config.toml
n_layer = 13
d_model = 128
n_experts = 8
experts_per_token = 1
d_expert = 160
d_shared_expert = 320
activation = "gelu"
moe_layers = [1, 2, 3, 4, 5, 6, 7, 8, 9, 10, 11, 12]
router_score = "softmax"
normalize_top_k = false
routed_scale = 1.75
balance_loss = 0.00699
balance_bias = false
router_z_loss = 0.0001
shared_expert_gate = true
init_std_router = 0.0189
lr_router = 0.000923
n_head = 2
n_kv_head = 2
head_dim = 64
vocab_size = 8192
norm = "layernorm"
norm_place = "pre"
norm_eps = 1e-05
positions = "learned"
qk_norm = false
attn_scale = 0.125
tie_embeddings = false
parallel_block = false
init = "normal"
init_std_qkv = 0.0442
init_std_o = 0.00864
init_std_up = 0.0442
init_std_down = 0.00864
optimizer = "soap_variant"
lr = 0.00719
beta1 = 0.95
beta2 = 0.99
weight_decay = 0.022
lr_head = 0.0077
grad_clip = 2.0
warmup_steps = 200
schedule = "cos"
final_lr_fraction = 0.03
batch_tokens = 32768
seq_len = 384
doc_mask = true
train_tokens = 392200000
steps = 11969
dataset = "wikipedia_en"
Below are experts of layer 9 (counted from 0) of a mixture-of-experts language model. Rows are named router (the router's row for the expert), up (a neuron's input weights, with its number) and show model dimensions 0-127. Each number is 200 + 40 x the weight over its row's rms, rounded and kept within 0 to 999.
After each expert's rows: "gets" lists some tokens that make up at least twice as much of what it gets as of all text. This comes from a sample of Wikipedia text that the model never trained on. Tokens count by the router's weight.

# expert 0
router,211,179,218,235,169,159,189,201,153,183,230,216,127,215,156,167,199,206,174,206,285,158,111,221,210,225,242,158,154,196,282,146,153,220,206,280,237,139,177,291,181,197,102,172,182,147,209,160,193,285,298,199,208,183,237,231,182,259,187,222,187,222,196,180,136,153,140,256,154,226,197,123,262,190,208,145,212,141,202,233,213,233,146,166,211,204,157,178,258,228,158,219,227,192,260,217,283,141,186,235,200,209,156,186,193,193,229,131,263,196,193,216,224,200,221,194,161,237,210,234,152,241,226,198,256,197,179,187
up64,205,204,195,201,148,224,234,134,98,288,281,230,136,223,198,261,137,122,250,158,215,255,176,212,240,201,163,145,182,145,254,158,219,200,214,262,199,137,201,195,192,276,210,200,269,189,166,114,221,198,242,214,245,201,216,237,245,139,201,146,270,132,160,233,222,180,203,215,175,237,225,209,195,259,195,219,165,187,205,173,197,167,224,193,217,167,199,206,220,134,203,217,224,206,152,228,125,242,203,199,163,149,189,273,148,195,199,156,133,202,176,234,223,187,163,132,244,221,189,230,223,241,152,131,229,129,217,208
up65,230,181,170,278,150,222,251,285,216,207,239,217,185,183,199,182,249,206,175,222,170,222,238,136,188,207,160,181,230,157,197,238,199,154,227,213,161,240,236,221,164,138,184,187,208,219,186,169,213,244,240,205,188,207,167,193,242,247,180,212,169,240,151,191,154,180,240,138,237,157,131,116,203,199,188,205,174,198,146,258,232,158,169,206,298,174,157,236,139,124,154,248,251,248,233,219,267,191,231,193,220,194,174,190,168,254,250,202,252,127,178,220,300,212,216,303,178,193,236,190,255,276,205,181,109,259,205,171
up66,194,226,195,205,211,142,222,209,190,193,262,212,281,222,149,180,163,212,225,247,250,179,303,240,236,248,212,154,215,132,261,175,146,262,284,216,208,139,176,149,217,139,257,245,137,227,291,170,219,247,194,180,202,214,200,214,205,156,218,161,141,195,228,160,220,147,179,198,203,179,220,177,230,177,118,177,169,226,162,182,266,212,164,201,183,220,236,203,265,207,207,200,210,303,149,190,181,207,204,148,179,254,222,194,151,194,212,208,214,218,208,210,220,143,268,151,194,210,177,182,181,229,177,108,250,80,210,148
up67,189,197,196,163,170,206,159,117,238,243,205,203,150,120,198,84,246,232,190,250,187,219,155,195,252,166,197,210,200,153,127,229,214,154,176,237,171,231,161,166,197,187,165,202,158,181,263,145,204,202,291,225,230,201,221,252,171,259,183,159,296,190,176,126,183,267,194,179,147,212,187,198,227,196,158,224,189,239,204,230,204,219,192,207,145,166,198,151,224,224,167,187,268,218,174,260,231,202,149,229,179,222,204,229,223,154,250,161,220,141,167,212,203,285,259,174,220,204,313,226,179,134,223,176,200,240,149,113
up68,113,159,206,251,228,205,193,259,216,247,205,215,159,273,223,220,232,125,166,233,191,177,193,197,204,152,272,184,270,187,269,186,207,182,228,291,237,247,207,203,125,153,166,213,230,242,217,216,272,167,151,202,183,189,177,137,233,201,183,250,205,183,184,200,261,160,162,244,205,273,197,208,223,230,157,219,207,217,251,207,192,239,165,149,169,191,212,155,223,190,233,199,225,251,179,159,227,150,226,200,183,225,216,84,260,216,178,139,330,205,185,229,281,200,242,180,173,172,155,263,142,161,151,154,200,190,195,213
up69,307,180,112,191,93,242,188,178,260,152,202,212,204,198,136,195,241,168,223,257,197,207,194,168,166,243,120,165,163,193,143,166,246,203,176,240,178,212,195,210,183,189,209,232,216,136,164,132,190,225,171,213,229,134,213,290,160,218,220,210,176,270,247,272,229,242,207,274,183,212,211,189,151,206,226,182,213,166,260,151,218,167,154,172,170,215,158,219,206,203,296,188,245,258,232,207,261,299,241,165,195,181,224,147,175,224,200,193,186,195,234,201,152,253,231,146,210,177,255,233,206,215,239,238,198,179,197,277
up70,209,176,244,203,165,187,188,173,219,195,266,242,235,194,195,157,265,175,211,245,182,132,177,205,249,179,223,188,272,197,233,164,201,184,220,181,197,228,205,242,268,185,168,183,153,201,237,209,213,214,156,183,268,176,255,268,147,109,180,229,221,263,191,163,123,226,251,256,203,173,222,211,221,227,179,207,202,135,208,283,257,196,237,160,192,148,236,105,181,244,168,218,246,176,84,175,188,208,140,160,185,174,171,172,140,193,230,165,159,210,213,218,149,105,267,165,252,175,218,161,189,160,274,172,240,146,198,150
gets: "-", " and", "|", " as", " to", " was"

# expert 7
router,152,181,245,207,164,126,187,226,208,213,204,128,204,242,235,195,203,200,151,250,226,191,266,138,183,209,230,210,207,232,148,166,214,226,173,173,244,161,213,291,234,203,182,237,187,157,163,213,148,198,218,242,151,153,203,234,302,254,254,142,243,160,203,164,184,212,145,168,215,237,220,175,230,219,174,105,176,254,171,223,134,233,155,236,227,244,218,171,215,197,176,168,219,172,181,239,175,212,214,219,175,189,174,191,110,188,199,156,131,225,176,164,207,155,260,298,275,101,278,218,156,191,241,197,214,205,181,279
up118,101,197,137,231,242,187,193,161,129,147,171,148,234,232,173,224,245,184,131,281,148,197,202,186,171,215,185,175,245,227,204,187,269,173,246,220,147,192,162,124,297,200,196,210,188,164,206,208,198,259,237,269,191,157,221,264,205,185,247,198,246,178,193,159,239,216,227,186,220,169,223,192,238,190,187,174,174,144,202,209,166,184,258,203,217,170,227,127,191,153,262,221,242,193,124,151,176,165,263,279,214,240,209,187,160,245,230,161,170,177,187,306,236,222,214,207,189,201,211,151,215,80,153,157,229,222,189,233
up119,284,162,267,156,213,182,172,243,264,184,121,201,236,199,206,131,207,175,231,206,257,231,240,166,241,198,222,177,218,193,139,236,239,219,163,181,211,249,230,276,210,176,218,178,163,263,142,192,189,223,181,196,200,122,281,261,210,232,207,174,234,176,268,172,165,149,265,267,231,164,196,232,188,205,124,148,165,204,189,238,158,189,207,236,256,251,175,173,121,213,247,160,198,191,163,186,216,193,215,234,152,134,176,220,129,147,208,221,97,168,186,138,180,205,152,226,255,230,224,200,167,212,246,143,196,251,157,248
up120,216,172,139,187,244,176,207,194,185,153,208,206,225,266,232,195,103,128,157,233,187,166,241,178,148,201,221,212,255,260,218,214,197,143,182,189,187,266,158,184,170,202,221,229,207,162,238,166,182,289,259,280,233,214,269,191,186,147,246,213,245,287,174,239,138,279,196,199,181,169,238,153,217,229,200,199,204,235,198,183,241,212,176,233,218,172,179,159,135,172,206,247,220,156,130,217,166,187,252,200,199,144,203,169,230,196,207,186,169,190,199,223,206,329,301,162,180,176,245,163,120,263,179,163,241,148,195,181
up121,230,149,242,155,192,165,230,232,221,209,194,126,168,203,168,210,266,186,222,116,187,179,250,229,200,136,170,201,112,291,221,214,185,268,146,179,195,169,239,226,109,243,153,199,264,203,168,215,216,242,209,206,192,232,235,224,203,121,178,284,233,229,223,238,170,215,141,229,175,271,161,161,160,219,183,186,241,199,215,205,224,241,190,243,186,185,196,156,213,188,251,195,235,148,198,240,117,183,191,175,225,249,268,169,253,142,251,148,230,206,135,148,195,183,234,153,277,134,200,232,167,269,205,199,181,203,186,276
up122,185,176,227,213,214,201,262,212,224,167,156,183,244,292,156,165,221,184,176,223,221,183,206,246,130,220,202,185,185,209,177,218,224,290,252,184,299,186,231,212,232,217,249,174,191,190,182,161,180,195,164,105,182,159,171,167,183,139,202,225,172,299,147,154,190,163,202,157,243,231,182,122,258,218,164,137,182,202,131,161,196,265,218,291,196,204,178,131,192,167,149,275,171,265,225,206,239,205,200,223,205,133,179,200,218,195,176,129,288,213,178,227,297,191,161,229,216,146,240,197,148,209,221,234,207,194,178,162
up123,249,241,213,178,181,173,178,155,186,190,218,159,203,233,226,179,191,210,232,247,238,225,156,221,238,225,170,220,145,144,136,289,119,174,210,129,273,158,233,184,244,153,214,187,216,139,170,172,300,196,158,197,237,214,179,159,256,186,193,221,263,206,252,189,247,182,187,270,254,236,180,151,188,161,212,154,163,202,122,166,263,177,196,269,187,181,207,212,243,262,206,266,242,202,301,189,204,166,209,179,179,189,200,115,247,244,228,218,206,230,167,241,105,195,189,177,193,163,200,202,284,255,253,195,162,226,244,190
up124,162,225,250,234,188,219,232,255,230,184,180,218,256,151,276,291,226,208,251,313,214,178,204,240,187,185,172,215,213,182,125,218,225,190,175,255,170,237,159,106,183,167,295,135,212,190,128,208,176,224,205,236,274,193,220,210,196,219,145,209,186,182,157,233,177,151,180,211,180,212,172,253,204,199,172,154,255,246,190,200,267,192,185,205,205,108,183,185,202,226,147,214,237,291,241,209,183,224,217,177,204,234,258,144,118,178,151,140,145,216,208,231,193,223,206,215,175,223,236,185,191,227,235,161,204,79,192,236
gets: "\n", ".", "==", "===", ")", "s."

# expert 3
router,261,192,222,200,181,168,210,283,158,239,207,267,148,173,219,215,194,208,242,247,220,198,253,201,183,128,161,137,219,278,191,186,235,181,202,240,210,211,155,212,181,183,208,194,157,171,295,199,147,209,228,175,192,228,118,206,189,134,148,225,161,258,198,205,187,205,205,217,236,129,125,242,117,243,170,193,252,261,138,178,186,196,214,217,155,134,129,234,136,218,301,234,230,158,115,210,233,196,221,138,215,281,215,153,150,225,237,217,197,163,184,206,215,113,210,192,210,197,235,251,206,189,258,187,226,235,210,217
up64,214,130,254,194,253,193,140,191,175,249,204,198,207,159,241,187,227,135,183,288,250,137,252,225,176,153,204,163,187,257,203,172,210,188,194,122,203,174,181,178,219,203,120,191,169,226,183,241,209,189,130,217,150,186,230,189,263,209,264,261,272,226,229,208,185,180,175,221,239,174,162,141,172,271,245,205,251,153,114,234,190,204,260,186,209,187,196,228,186,282,138,183,252,185,196,171,179,260,97,165,192,176,135,259,209,166,134,191,285,136,216,214,188,163,210,205,156,233,167,247,194,201,236,247,209,203,142,189
up65,127,199,171,229,138,207,198,205,232,240,155,196,264,200,203,220,154,242,202,254,174,170,182,230,170,174,205,193,294,240,186,200,277,154,262,142,112,198,185,182,184,132,206,198,188,194,168,188,171,233,235,282,213,209,188,263,240,148,263,94,208,277,190,226,193,186,284,214,149,241,107,103,212,231,196,205,221,210,188,186,165,221,193,251,214,187,152,155,156,81,214,217,226,248,201,197,162,247,200,193,207,216,211,255,200,204,179,105,174,201,195,217,247,216,206,190,175,200,219,227,240,207,209,188,278,222,174,164
up66,151,126,167,207,211,204,225,62,229,235,192,201,175,96,198,192,145,206,163,236,193,147,217,182,150,246,224,155,226,201,270,210,262,181,205,191,203,184,209,224,140,196,219,146,151,217,144,170,209,197,142,219,179,182,230,197,170,187,172,180,228,185,209,155,227,269,271,234,260,184,168,128,227,255,183,182,172,171,201,199,200,248,218,225,271,190,180,171,179,143,180,163,225,149,128,177,128,190,228,269,222,200,185,186,231,140,180,139,260,187,198,271,209,214,128,228,185,167,179,230,242,206,283,143,150,235,239,258
up67,240,151,218,126,146,203,171,252,210,200,183,186,156,228,227,214,214,165,243,207,157,115,237,200,191,232,216,170,259,202,216,236,153,182,239,181,168,225,180,209,217,266,187,165,231,221,221,221,239,133,116,142,195,144,196,268,133,230,246,223,189,266,217,246,228,224,192,222,199,187,178,196,264,241,152,148,149,164,247,196,170,218,190,163,233,119,225,179,187,141,165,235,248,147,225,231,311,247,131,221,215,207,215,147,205,170,192,137,192,259,157,103,198,200,170,213,234,164,250,185,246,249,228,121,193,209,162,146
up68,177,248,183,171,241,176,213,231,234,223,183,196,174,254,122,248,166,202,180,234,242,174,272,197,136,227,167,186,225,174,223,156,217,174,204,208,241,178,188,119,149,160,211,168,76,275,206,197,188,207,140,214,207,160,164,162,170,147,221,159,222,164,201,170,161,200,193,172,190,204,179,137,218,164,171,184,119,224,182,204,173,203,199,159,236,98,142,244,159,181,197,195,227,218,196,268,190,119,278,269,200,248,217,264,183,192,188,204,238,197,196,229,140,192,201,202,301,158,172,163,245,243,270,107,211,233,218,158
up69,209,263,132,165,259,207,211,187,121,253,178,112,204,145,172,174,178,190,177,258,202,217,133,157,243,216,218,152,181,155,190,189,264,211,258,223,251,213,238,202,208,179,199,244,189,252,255,220,182,222,114,158,192,226,207,244,272,188,192,224,258,153,185,195,151,218,189,189,195,184,238,222,143,286,248,219,192,153,188,219,187,242,195,153,236,205,95,156,207,190,151,190,239,223,181,277,110,204,174,165,134,271,233,183,139,152,207,216,153,190,195,152,252,176,210,251,215,230,210,176,273,222,193,202,185,188,215,108
up70,211,232,220,221,215,195,222,218,220,202,187,194,207,225,202,170,265,162,157,248,205,178,223,193,188,171,195,233,230,177,164,250,222,195,249,153,265,175,252,150,194,183,181,183,180,159,211,205,243,263,229,145,188,254,172,274,191,177,296,197,217,172,176,262,203,188,230,219,124,102,221,161,230,251,243,223,123,176,198,220,210,237,186,183,176,106,189,230,188,288,275,179,264,187,280,187,181,254,195,292,188,220,178,178,105,137,192,172,170,283,153,209,219,201,191,174,240,239,258,140,212,238,209,165,257,145,251,202
gets: " ", " 1", " 0", " 3", " 2", " 4"

# expert 6
router,123,257,195,213,152,168,207,175,216,213,228,268,173,236,181,147,198,156,242,211,197,142,210,114,193,254,163,289,121,161,111,206,232,242,221,223,226,223,157,246,178,232,228,113,263,195,292,158,226,251,143,210,153,185,207,164,206,154,205,209,172,206,223,154,306,226,225,177,210,233,195,227,189,152,189,159,131,208,156,187,278,221,205,175,162,194,213,215,193,194,204,305,244,212,240,173,194,187,261,227,190,183,164,214,203,188,223,206,223,215,174,293,168,152,199,145,247,161,199,161,248,211,155,240,221,198,213,151
up0,150,169,200,147,190,202,246,276,226,248,292,220,204,204,201,199,147,164,226,174,225,201,157,161,198,153,237,262,199,252,219,246,210,182,130,154,256,228,161,155,222,192,240,176,274,197,261,191,273,229,172,181,165,166,182,225,141,197,213,241,255,191,228,186,202,193,245,193,263,182,188,169,181,193,204,112,163,188,155,192,224,235,99,204,185,152,214,215,203,179,118,230,178,212,174,158,192,217,282,261,132,138,136,216,141,161,179,211,223,141,264,244,244,198,206,237,159,108,191,216,165,199,154,215,237,272,203,166
up1,235,174,216,176,195,256,203,232,204,196,167,149,220,155,163,201,159,154,216,161,177,189,203,173,181,217,319,254,161,215,207,189,201,231,218,197,164,244,249,205,188,175,140,232,245,228,208,171,200,258,213,254,200,247,229,112,235,231,180,212,187,140,281,184,230,216,147,159,270,290,231,211,180,166,192,222,217,248,234,216,243,171,153,274,145,140,163,231,156,170,179,235,275,157,223,198,269,299,233,262,165,224,110,222,244,193,177,243,224,115,160,198,120,177,198,162,188,159,217,179,198,211,171,141,196,214,207,190
up2,217,212,212,212,206,174,215,244,250,201,205,279,211,239,128,201,246,157,265,284,174,196,192,182,234,210,199,235,171,214,185,142,208,162,217,147,209,284,141,195,194,200,128,177,270,249,264,173,202,217,214,284,179,198,246,175,293,233,241,229,179,181,166,193,161,234,211,175,198,179,116,155,161,153,128,230,130,153,203,209,285,149,170,185,209,236,173,285,218,233,171,195,296,215,239,138,229,217,255,200,233,221,191,163,202,191,152,236,219,228,249,199,188,181,223,142,201,165,170,175,189,175,185,237,160,219,280,264
up3,163,195,169,179,172,284,149,169,225,213,239,184,179,154,130,160,227,138,177,296,133,182,126,187,177,168,188,276,242,142,227,185,327,229,181,204,253,115,213,166,238,161,168,247,215,145,218,143,167,210,138,251,212,165,186,160,235,127,246,261,194,215,249,198,256,250,187,144,187,162,163,154,262,182,204,200,233,220,197,181,226,198,240,166,214,202,206,203,244,259,207,253,245,226,246,183,246,210,205,177,175,240,225,188,202,261,175,191,215,195,164,235,211,210,232,221,257,110,178,174,260,210,146,153,209,192,192,199
up4,267,196,173,248,234,111,173,245,163,192,187,193,263,193,223,143,179,171,271,261,136,256,179,192,184,202,186,198,222,276,195,192,180,196,238,222,218,194,208,181,161,191,229,236,206,208,202,149,204,145,239,248,229,192,211,131,162,203,217,160,206,252,263,240,160,255,249,175,188,227,168,194,174,292,222,186,204,231,204,110,285,161,206,208,219,252,146,218,171,161,186,139,256,192,151,190,261,287,198,273,167,279,242,162,242,234,221,222,256,183,305,212,180,183,214,222,148,183,224,194,206,174,141,205,150,212,143,230
up5,119,184,204,217,135,171,178,195,202,247,218,161,256,256,157,174,160,161,245,160,232,158,135,189,192,208,166,157,257,216,174,149,276,274,157,229,178,185,244,235,217,274,227,194,140,246,161,225,228,161,172,173,183,191,160,183,200,209,214,147,270,222,239,229,178,132,222,257,208,217,219,158,173,270,176,114,252,237,260,184,213,193,257,232,235,173,246,283,163,224,182,238,154,263,154,225,210,210,162,179,177,227,254,284,171,150,241,176,189,206,221,194,204,189,204,181,206,184,96,218,201,162,110,175,230,226,154,182
up6,229,188,203,143,155,246,216,249,181,229,142,211,257,283,158,144,141,163,204,181,201,239,226,219,184,184,180,334,151,224,223,251,194,215,176,262,219,122,186,164,173,195,199,181,265,150,239,206,228,164,177,125,126,178,247,160,193,235,168,220,263,210,241,223,214,199,123,194,111,255,169,215,149,209,240,202,206,141,122,198,204,246,126,136,186,166,202,247,205,229,172,234,222,167,227,205,195,177,199,210,208,152,187,219,205,248,212,279,210,231,264,187,152,267,206,193,229,235,207,193,197,290,253,173,205,224,179,189
gets: " |", " s", " f", " t", " b", " L"

# expert 1
router,152,210,188,174,217,168,227,202,165,289,139,169,176,134,213,188,209,226,140,209,142,200,216,237,169,219,228,95,190,199,223,224,247,225,208,211,127,229,254,167,257,205,128,200,176,251,175,182,201,202,176,250,192,216,194,225,220,269,128,189,223,203,226,227,194,268,156,252,286,195,221,219,129,227,272,128,272,182,232,165,229,183,202,171,181,127,183,190,253,207,226,163,201,242,142,236,266,193,249,177,173,156,189,188,184,107,229,241,216,240,240,225,200,141,231,225,215,214,145,159,158,231,153,141,163,257,259,168
up64,113,206,141,198,138,190,216,150,171,122,152,212,211,139,219,214,194,158,204,157,171,215,205,167,220,186,178,264,201,162,210,221,196,151,163,285,205,207,191,211,152,224,234,254,146,225,143,201,208,152,147,286,247,242,207,241,167,188,142,181,297,186,160,260,216,197,216,182,183,206,228,260,166,255,167,150,156,166,165,236,258,176,171,210,173,268,118,217,238,217,215,260,219,232,181,132,119,219,227,187,134,223,222,234,212,130,226,226,269,206,268,183,154,210,164,233,223,150,193,258,144,236,169,213,184,227,196,165
up65,222,221,207,171,200,228,137,214,191,248,139,209,170,245,198,222,229,222,210,196,171,211,219,164,118,252,169,102,286,209,171,213,177,303,166,199,196,162,221,226,176,237,249,206,266,225,221,199,197,113,262,196,236,206,186,244,227,239,214,242,204,268,198,175,196,155,230,202,200,182,210,243,208,228,176,217,175,199,170,207,223,229,124,147,135,158,140,229,312,158,205,168,136,188,203,240,224,283,261,143,166,195,160,233,131,181,179,137,147,198,235,156,173,243,256,164,232,193,208,146,119,237,169,212,216,170,220,168
up66,211,210,161,164,136,183,216,234,266,166,183,172,260,190,178,174,195,190,190,207,182,213,178,240,150,169,130,116,198,206,209,212,201,156,203,175,264,286,162,197,143,151,196,204,163,201,221,197,187,161,132,144,168,196,174,169,167,253,125,226,227,242,187,212,164,156,161,137,218,134,207,221,157,169,131,153,130,242,197,157,255,223,140,196,256,188,149,218,181,191,256,259,180,268,238,170,191,145,221,187,210,261,217,139,199,135,194,185,204,215,206,252,269,109,163,262,238,187,211,211,246,294,191,217,218,228,272,160
up67,209,218,210,181,169,274,226,153,161,259,125,266,138,225,217,278,186,179,152,210,181,190,190,187,198,188,198,171,151,180,198,222,280,176,211,212,124,128,197,183,216,182,193,264,235,208,143,203,164,156,191,193,247,146,131,283,201,187,172,202,212,256,198,175,209,271,140,284,234,204,199,163,212,156,282,151,175,237,263,152,165,244,182,194,219,276,126,209,208,182,205,241,208,185,128,179,215,205,226,204,162,201,194,192,225,143,221,224,226,206,164,151,215,172,161,303,257,289,210,183,155,147,230,179,151,210,221,159
up68,150,282,192,201,189,179,250,239,141,188,140,208,206,209,141,216,212,180,183,155,266,234,171,232,203,272,156,153,170,235,236,161,203,218,218,241,127,260,216,247,201,156,173,205,253,204,211,286,187,143,217,266,204,230,202,294,282,245,180,169,212,234,241,216,131,206,144,266,201,194,170,154,216,243,141,135,193,173,208,188,165,218,233,176,275,207,202,216,155,203,249,219,162,166,213,189,190,257,189,245,187,101,139,244,232,221,202,218,172,212,153,228,182,190,135,172,177,235,190,152,184,246,165,218,176,148,123,269
up69,264,204,178,209,165,141,171,191,225,225,235,142,274,224,268,218,153,229,138,113,180,196,229,196,179,266,188,216,155,219,126,252,184,235,218,240,207,205,194,186,197,216,118,204,188,184,234,197,191,256,193,234,250,220,162,176,159,222,237,174,179,208,247,241,238,195,231,240,203,160,145,214,214,217,255,138,187,288,171,209,217,254,148,159,194,137,164,161,283,216,185,138,201,205,247,181,126,218,120,226,127,234,248,117,224,168,187,164,157,279,215,186,155,225,201,273,281,203,190,181,201,162,247,216,176,176,153,190
up70,147,182,193,126,211,233,230,210,122,202,200,202,89,195,239,155,257,250,177,200,111,223,203,222,192,211,232,300,231,230,290,173,278,204,212,201,130,188,147,232,167,99,197,185,190,205,260,163,245,280,145,270,143,176,271,203,246,160,168,219,249,238,124,206,160,197,182,211,245,171,204,223,162,127,184,188,244,206,200,230,217,187,208,239,227,189,186,233,192,243,183,242,238,137,183,167,204,196,247,202,236,191,192,183,193,206,249,213,206,209,162,165,217,208,179,191,170,196,186,199,288,180,199,172,170,274,178,129
gets: "s", "es", "ation", "ing", "ers", "er"

# expert 2
router,252,187,193,160,275,229,175,288,245,108,201,228,240,186,194,239,271,160,240,151,222,202,145,221,141,204,260,234,191,294,252,303,222,214,231,212,184,192,187,244,242,185,203,151,180,212,198,215,210,153,173,186,175,176,167,229,220,181,144,177,277,204,181,214,137,185,190,133,176,206,204,204,238,244,159,249,237,222,151,205,243,267,162,173,221,179,193,206,133,201,151,213,211,147,201,153,174,204,220,320,167,217,221,226,204,218,208,271,205,104,183,222,153,225,241,184,174,145,150,176,118,225,190,166,169,230,187,171
up0,278,162,194,167,236,204,187,183,150,161,172,183,229,153,197,196,246,176,147,241,124,116,202,187,241,184,164,180,272,192,226,284,168,277,221,277,232,306,206,202,154,258,206,129,171,203,251,232,218,139,188,159,136,254,247,212,179,194,254,228,205,190,238,178,167,234,193,246,233,184,182,206,186,204,175,187,278,191,187,174,242,186,118,149,226,257,212,169,141,122,177,191,195,154,191,192,180,255,228,151,203,226,178,173,105,270,168,261,235,221,185,174,186,214,227,263,254,201,219,191,217,234,205,192,158,226,218,160
up1,230,148,178,174,224,215,161,230,227,145,212,251,245,227,175,267,191,201,251,199,188,207,257,186,132,168,243,159,75,214,245,223,212,220,230,172,175,182,217,197,213,174,146,206,207,171,259,186,187,214,271,187,239,167,240,225,160,287,132,214,237,235,219,225,160,196,175,237,219,196,264,169,192,240,203,251,230,255,229,208,219,141,84,214,153,217,236,148,217,222,277,229,176,234,238,258,203,288,175,156,199,173,242,144,162,201,215,228,215,151,226,229,190,185,196,138,206,163,161,227,152,214,123,112,257,219,152,201
up2,163,245,218,120,225,117,209,177,274,208,176,217,256,169,298,203,196,238,243,162,189,151,179,224,190,175,210,205,205,218,152,281,265,222,207,175,219,191,250,306,159,119,262,192,220,228,220,116,226,116,161,181,159,189,159,190,199,238,179,199,236,160,167,150,136,204,234,215,212,216,178,148,244,209,189,243,215,262,150,198,212,202,228,159,242,188,220,171,226,206,116,122,150,156,141,176,140,214,181,197,172,143,194,212,184,202,239,196,212,218,228,143,229,164,196,240,239,207,177,235,192,257,131,179,236,239,251,146
up3,156,228,160,194,266,179,278,257,227,222,170,206,236,162,161,195,216,215,189,190,306,192,126,176,144,133,230,235,211,133,245,194,218,238,188,236,207,240,277,203,178,184,171,156,118,191,136,265,170,205,179,312,168,246,153,196,144,208,204,174,207,182,240,159,195,163,185,236,194,224,207,155,143,137,201,116,194,164,214,188,144,187,190,199,213,254,210,276,189,181,253,276,226,220,154,214,171,187,241,221,171,223,124,187,241,278,218,237,172,152,190,123,179,206,204,194,147,174,163,245,169,207,225,155,198,185,164,240
up4,241,198,99,148,283,186,193,254,178,192,232,273,154,186,163,224,211,231,219,221,268,185,244,237,245,254,223,214,229,241,155,227,134,192,239,154,161,168,170,243,234,186,179,238,148,122,148,201,200,171,232,139,194,169,205,268,204,179,158,226,226,269,148,181,167,139,207,217,198,149,183,138,184,204,161,175,140,217,199,217,243,279,178,206,238,161,157,111,213,179,168,172,217,173,174,184,249,197,190,194,217,208,133,233,210,254,186,191,277,181,170,240,144,145,225,198,216,251,175,151,169,300,162,183,199,284,210,201
up5,235,261,195,131,208,201,179,178,215,228,130,241,198,149,166,193,225,217,141,258,212,184,249,258,243,230,166,233,208,237,192,158,224,187,217,201,159,154,176,198,134,269,197,268,217,195,247,166,196,208,199,192,157,137,125,297,120,161,284,184,133,164,185,223,188,181,173,174,239,198,190,285,218,129,182,213,153,193,206,211,149,246,172,252,231,182,167,145,240,193,278,228,185,160,206,161,230,164,251,159,100,240,160,117,214,220,263,220,239,209,168,200,195,163,238,167,198,216,178,211,225,179,162,276,182,177,213,242
up6,184,238,225,145,210,238,196,216,204,230,243,208,219,234,213,282,207,185,251,151,252,195,237,305,205,217,186,207,223,192,220,180,176,190,254,181,193,234,149,198,212,178,224,169,158,217,255,173,221,201,100,174,210,129,249,171,215,191,101,195,158,187,182,271,237,188,180,246,220,250,196,248,169,122,183,167,220,130,130,252,210,200,194,202,158,234,161,168,192,257,172,189,219,212,191,198,220,231,188,198,198,178,169,183,177,113,210,199,217,219,271,181,153,242,195,175,207,162,245,337,103,187,168,138,187,283,215,135
gets: " the", " a", " The", " his", " an", "'s"